Experts of a small language model.
Size: vocabulary 32000, 79.5M parameters.
Training: a variant of SOAP for the experts, 3136 steps.
Below are experts of layer 4 (counted from 0) of a mixture-of-experts language model. Rows are named router (the router's row for the expert) and show model dimensions 0-95. Each number is 128 + 32 x the weight over its row's rms, rounded and kept within 0 to 255.
After each expert's rows: "comes after" lists some tokens at least twice as common just before its tokens as in all text. This comes from a sample of Wikipedia text that the model never trained on. Tokens count by the router's weight.

# expert 41
router [154 142 141 141 109 162 118 111 127 139 122 167  97 110 121  57 179 128 138 135 142 149 100 120 201 109  95 124 106  70 163 120 132 163 145  87 105 140  69 126 140 112 132 143  86 138 130 164 137  99 148 115  98 135 160 148 127 118 211 136 129 127 111 134 152 112  83 130 135  97 188 144 165  65 155  88  68 133 159  60 133  97 149 135 126 201  58 133 147 156  78 153 118 109  68 145]
comes after: " |", ";", "|", ":", " /", " MPC"

# expert 61
router [139 123  73 170 158 138 116 113 135 137 156 125 152 154 130 116 180 122 100  55 113 194 131 113 109  99 145  90 104 139 116 178 132 120 136  94 135 195 166 134 169 185 112 152 123 139 180  90 107 193 131 150 140  69 118 124 140 141 144 104 117 156  97 195 113 117 128 172  93 126 121 159 145 135 122  91  48 126 130  93 179  97 125 117 104  93 131 148 199 112  87 118 136 147  64 106]
comes after: "\n", " his", " al", " Al", " non", " co"

# expert 54
router [104 117 117  76 127 153 139 224 150 137 110 145 147 125 144 109 160 135 135 125 115 104 171  81 181 127 198 160  65 177 179 122 122 114 155 143 121 139 111 140  92 141  71 124 158 125 150 158 121 163 134 149 147 148 183 125 151  86 133 124 116 107 116 117 113 206  55 151  79 115 126 180 134 153 221 152 108  85  83 168 127 155  95 127  84  98 150 141  42 183 112 155 126 122 162  72]
comes after: "-", " |", ":", ";", "/", " •"

# expert 18
router [145 156 179 100 152 117  78 113 116 147 143  79 127  30 112 162 143 121 179 109 169 150 107 123  97 159 139 118 167 183 119 150 146 127  98  70  98 103 132 133 110  97 110 131 163 100 114 140 144 132 142 137  72 120  91 106 159 124  84 110 136 153 108  90 148  96  77 125  48 166 120  97 169 171 173  85 118 181 101 154 202 148 119  77 105  80 119 137 229  94 190  87 131 147 172 164]
comes after: ",", "),", " such", " November", " However", " 1"

# expert 5
router [100 155  88  88 171 110 112 217 159  99 167 171 121  97 139 155  85 130 134 123 139 225 149 149 127  79 226 107 132 137 112 116 170  98 148 164 120 153 166 137 183 187 137 111  19 117 114 134 160 107 115 154 166 186 114 144 145  70  90 100 107 132  90 105  70 130 135 113 135 198  92 111  90  83  60 110 151 117 133 124 163 136 157  73  82 252 101 100 143 156 143 114 128 190 129  65]
comes after: " ", " 0", ")", " —", " 1", " 2"

# expert 10
router [144 138  87 140 144 106 152 132 112 166  84 138 178  87 108 162  81  87 206 123 162 112 105 132  76 167 120 152 129 121 111  71 128 181 115  98 166 125 129 113 115  83 116 129 104 144 125 140 208  90 147 115 143  94 127 143  61 141 135 158 116 177 118 127 121 160 138 108  94 169 133 124 202 162  77 171 115 155 166 115 181 104 142 120 157 215 113 153 124  83 132  47 125 115  83 125]
comes after: "\n", " |", ".", "==", ")", " ="

# expert 46
router [166 129 152 180  97 136 113  90 100 164 141  69 173 100 123  98 144  86 148 155  44 171 131  81 103 116 178  96 127 136 132 140 115  98 131  91  97 203 153 123 129 156 126 117 160 137 106 125 110 136 149 140 137  53  76 111 122 135  57  78 105 156 123 147 143  82  97  92 139 177 125 105  42 165 129 129 120 119 130 108  97 128 149  90 114 131 115 129 168  85  79  80 101 138  92  99]
comes after: "\n", ":", " by", " with", "=", " al"

# expert 7
router [ 89 129 113 156 141 144  80 114 159 124 140 101  88 166  91 180 140 101 113 166 133 134  48 135 119  80 114 107 185  88  81 109 167  91 111 113 181 130  72 147 171 112 114  82 139 178 139 178 115 141 172 171 119 108 152  93 127 132 176 129  62 109 117 178 146 130 167 124 185 128 100 144  92  92 169 115 102 138 141 148 142 105 123 115  98 125 136 105 131 136  93 108 113  71 181 127]
comes after: " |", ";", " 3", " 7", "·", " 2"

# expert 52
router [154  67  81 121 150 125 126 121  95 148 147 170 134 113 142 145 141 102 133 125 130 213 181 150 139 127 133 130 152  91 144 122 179 139  95 165  97 128  78  97 120 121 104 147 126 162 143  86 214 126 148 103 107 151  82 131 145 146 144 146 148 151 157 132 146 151 146 144 126 152  70 145 178 185 127 119 138  89 140 161 163 162 122 141 161 177 203 110  97 133 120 101 117 154  96 125]
comes after: " in", " of", " to", " on", " at", " for"

# expert 8
router [137 107  92 123 133 130 104 116 121 103 117 112 117 153 118 173 104 140 126 139 194 121 131 131 191 144  83 131 123  59 138 190 153 140 125 132 128 118 132 157  84  96 148 125  63 124 180  69  80  77 154 143  35  79  90  95 103 137 111 122 116 106 101 122 130  87 163 124 104 115 135  80 140 159 144 106 123 115 174 114 117 102 125 114 178 195 160  91 130 103 120 112 139 112 164  57]
comes after: "|", "\n", " 6", " 1", " 5", " 2"

# expert 12
router [150  92  77 141 130 173 110  99  60 136 119 111 182 105 155 119 105  83 104 105 160 140 194 116 108 130 143 112 143  87 114 112 145 181 151 127  19 142 136 127 169 117  88 123 124 118 142 125 141  72 107 161 102 119  80 115 141 112 116 188  60 138 124 112 113  89  84  81 121 131 122 154 144 136 152  90 114 129 110 157 135 158 131  99 159 152  90 157 123 106 129 199 162 126 117 168]
comes after: " |", ";", "|", ":", " 3", " 1"

# expert 35
router [154 113 133 161 121 134 131 145  85 131 159 223 205 166 161 155 122 138 136 149 206 183 147  74  90  85 173  93 100  96 127 184  82 177 179 157 149 153  70 140 111 146  77 122 135 123 130 135  77 100 147 140 130 223  81  99 113 127 105 187 108 125 101 150 138 135 146 125 126 146 201  93  60 127  81 112  71 129 137 138 145 116 113 163 161 133 112 154 179 141 159 138 111 159 143 124]
comes after: ",", "s", " However", " well", "),", " due"

# expert 47
router [ 97 156 115 167 125 123 163 109  78 150 118 117  97  43 126 141 106 118 203  90 163 130 161 104 153 152 134 159 112 109 114 138 145 111 117 153 127 111 114 116  94  87 163 137 173 134 105 139 141 143 114 164  87  80 128 130 106 126 181 137 100 167 103  94  77  66 130 110  80  77 124 157 171 123 158 130  77  79  82  89  61 123 123 110 121  86  94 113 127 146  81 151 141 108 104 112]
comes after: "\n", "-", " Born", "ed", " based", " Location"

# expert 49
router [104 196  83 109  60 149 136 135 184 167  67  84  87 165 124 120  54 104 123 106 128 141 103 112 192 124 118 125 179 127 105 190 109 133 126 131 118 170  80 165 103 135 114 157 151 191 162 152 114 203 137  93  95 136 140 128 135 139 118 165 151 118 168  86 137 148 102  83 120 132 135 171  42  95  80 198 160 133 107 137 168 174 134 101 153 126 178  88 139 117 161 129 130 138  64 128]
comes after: " in", " of", " and", " to", " on", " In"

# expert 6
router [150 147 190 140 110 148 155 115 107 151 100 163 174 165 112 171 130 149 116 117 144 154 193 100 113 149 152 115  99 109 130  77 166 128 159 126  91 149  86 155 157 187 124 129 113 126 159 155 123  74 141 115 139 192 102 109 153 147 103  83 124 119 123 174 150  80 106 146  96 120 181  83  67 173 144 112 164  93  91  94  64  77 125 173 164 156 131 160 179  82 200 165 107 187  87 140]
comes after: " and", ",", " the", " The", ".", "The"

# expert 45
router [133 147  84 131 133  99 100 121  93 101  71 127 133 173 129 117 103 124 116 167 130 174 124 111 189 130 120 128 133 114 159 176 156 189 115 109 134 139  94 106  98 170 135 151 105 166  70 116  60 136 157 125 133 158 152 175 123 151 179 152 153 112 183 150 110 102 106 165  99 136 192 148 169  82 131 135 120 148  93 115 159 117 105 157 140 201 109 177 162 159  92 149 101 107  72 146]
comes after: " |", "a", " MPC", "e", "i", "y"

# expert 38
router [145 134 108  88 126 143 142 105  74 142  81 232 165  51 145  98 176  85 141 143 165 131 140 114 100 171 150 121 140 152  88 104 151 127 154 131 112 120 180 100 145 118  80 139 121  99 119 133 177 101 170  76 149 112  65 129 116 162 123 179 150 167 111  91  82  99 139 154 105 154 154  78 104 119 144 132  90 146 144 165 132 143 125  98 178 108 110 159 134  88 142 129 124 165 110 111]
comes after: "\n", " |", ".", "==", ")", " ="

# expert 24
router [141 153  81 134 152 120 148 120 137 142  76 116 188  87 102 171  71  85 202 114 151  80 101 132  61 153 120 137 125 124 125  87 116 177 132 106 187 111 130  99 110  69 122 117  86 151 100 143 200 106 154 115 143 108 131 140  88 123 149 171 151 155 109 129 112 163 148 115  96 186 132 124 203 150  88 152 114 144 156 107 179 112 135 112 160 201 120 127 117  91 139  52 113 117  67 127]
comes after: "\n", " |", ".", "==", ")", " ="

# expert 57
router [133 173 170 113 149 135 118  83 168  95 155  53  99 119 156 154 142 142 136 146 111 177  73 140 128 159 113  74 160 201 115 135 113  90 120 131  82 133 108 121  52  80 139 151 181 116  99 138 137 156 153 131 105 132 148  81 165 106 111 162 174 130 147 140  94 129  94  98 122 188 104 149 159 113 151 143 123 106 129  84  65 124  87 157 135 127  81 153 175 115 134 153  92 117 127 160]
comes after: ",", ".", " and", " (", "),", ":"

# expert 63
router [139 144  55 132  44 156  30 166 119 162 107 111  87  72 139  85  88  76 149  84  54 144  73 133 103 122 147 139 127 136 111 115 123 107  95 174 128 176 118 140 103 166  93 164 171 122 113 111 159  97 121 112 121 108   0  79 113 113  52  92 110 139 126 102 181 120  93 108 194 169 159 129 111 148  71 112 151 117 107 184 117 123 107 159 147 144  53 112 117 147 101 138 113 109 103 129]
comes after: " |", ",", ":", "-", " by", " of"

# expert 31
router [109 117  84 106 141 151 104 204 105 167 123 132 127  34 169 146 123 123 180 171 152 149 153 123 118 144 140 137  93 166 108 100 179 138 136 134  84 110 152 136 131 171  77 140 174 130 144 124 211 124 100 130 123  82  77 107  95 136 126  99 153 173 145  80 106  85 115  99 134 106 118  90 169  72 142  76 145 135 152 164 117 140 109 105 170 222 162  97  47 100 109 175 119 168 145 122]
comes after: " to", " was", " he", " it", " and", " He"

# expert 14
router [ 92 183 150 112 121  90 126  99 152 146 165  63 186 187 143 138 118  96 110 152 185 115 172 111 177 145  92 110 101 145 118  88 108 150  99 141 121 136 100 114 118 114 154 110 127 130 206  99  85 169 121  95 145 121 153 120 103 126 154 136 160 122 123 150 160 113 143  86 138 138  75  69 127 120 125 110 156 106 150  90  74  83 180 164 100 103  39 117  89 105 142 125 131 139 132 127]
comes after: "\n", "\"", "^{2}", " C", "er", " Albums"

# expert 9
router [149 177 117 163 141 131 130 134 131 125  95 122 132  73 123 129  95 169 182 116 119 131 139  87 202 149 101 125 186 119 111 131 157 140 118 108 136 127 166 139 119 151 120 141 141 112 119 125 110 121  90 113 118 153 117  86 113  61 127 156 159 154 124 131 176 117 136 127 157 123 165 143  65 195 114  96 156 150 123 176 158 103 125 145 159 109  66 159  95  99 165 113 194 130 112 120]
comes after: " the", " of", " The", " a", "The", " A"

# expert 25
router [158 134 110 139 125 136 121 126  82 154 138 192 123 105 170 124 109 101 179 124 125 142 166 101 142 107 173 147 126 142  94  96 182 137 140 161  96 112 136 138 156 167  83 164 156  89 130 121 210 125  68 139  99 117  49 118  85 129  57 141  98 152 141 109  93 107 101 126 126 111 121  95 111 172 159 118 136 142 119 174 142 113 148  77 195 159 116 144 134 103 103 189 147 170 122 130]
comes after: " of", "'", " in", " to", " for", " as"

# expert 0
router [153 164  26 119  55 146 126 184  70 116 114 111 123 132 122 126  94  41 148 107 114 145 105  96 102 128 104 125 150 182 100 144 147 136 135 193 109 118 124 120 134 135 107 139 162  71 115 122 118 135 115 107  96 164  44  98 103 120 121 111 138 150 133  93 160 137 110 122 170 108 123 135 152 166  80  50 137 125 101 189 131 118 115 156 147 161  34 144 107 134 145 176  86 123  93 109]
comes after: "-", " (", ":", " \"", "|", "="

# expert 59
router [132  93 117 126 133 116  70 106 116 124  57 117 107  93 162 154 153 110 113 187  72 159 142 107 103 151 129 112 127 111 145 110 126 103 162 155 113 134 159 125 114  88 142 132 134  97  89 101  99 126 195  96 113 102 170 107 219 155 131 174 137 102 173  92 123 152 145 157 105 123 108 130 180 129 154  95  73 129 126 127 121 151  92 138 132  85 105 141 109 170 152 120 112 114 130 119]
comes after: " |", " ", "|", ":", ";", "N"

# expert 16
router [130 162  83 147 135 101  62 126 180 128 144 150 167  62 228 210 152 138 116 141 159 134 171 132 182 125 135 138 141 125 158 138 148 140 155 106 139 117 123 130  84 126 191 134  98 131 155 116 163 112 218 100 110  79  70 104 118 101  93 163  98 159 146 138 164 146  52 117 145  98 131 155 121  94  83 112 143 161 137 213 151  96 148  95 156 142 132 129  66 126 157 126 120 130 110 129]
comes after: " a", " of", " and", " with", " for", " an"

# expert 4
router [111 155  51 101 156 117 112 200 131 105 158 173 115  85 151 152  90 118 157 117 145 223 153 143 126  87 213 116 140 144 109 121 165 104 140 162 120 139 177 145 176 199 126 122  26  89 100 127 185 111 117 157 144 188  79 139 143  82  98 101 113 124  98  87  88 131 129 103 125 192 110 104  99  75  58 115 146 138 121 140 160 131 153  73  85 255  94 114 146 141 145 115 136 174 123  66]
comes after: " ", " 0", ")", " —", " 1", " 2"

# expert 23
router [160 116 184  83 120  44 124 161 111 152 133 102  76 213 127 148 120 151 134 149 118 154 138 176 102 159 173 131  84 129  70 121  32  94  96 113 115 128 171 159 143 117 173 120 150 108  88 163 140 177 150 154  87 103 118 128  89 124 108 103 102  81 145 140  85 100 143 112 128  62 171 129 167 108 117 157 145 169 117  91  93  90 182  97 104 152 151 104 226 115 117 110 166  76 226 148]
comes after: ".", " of", " as", " is", " for", " ("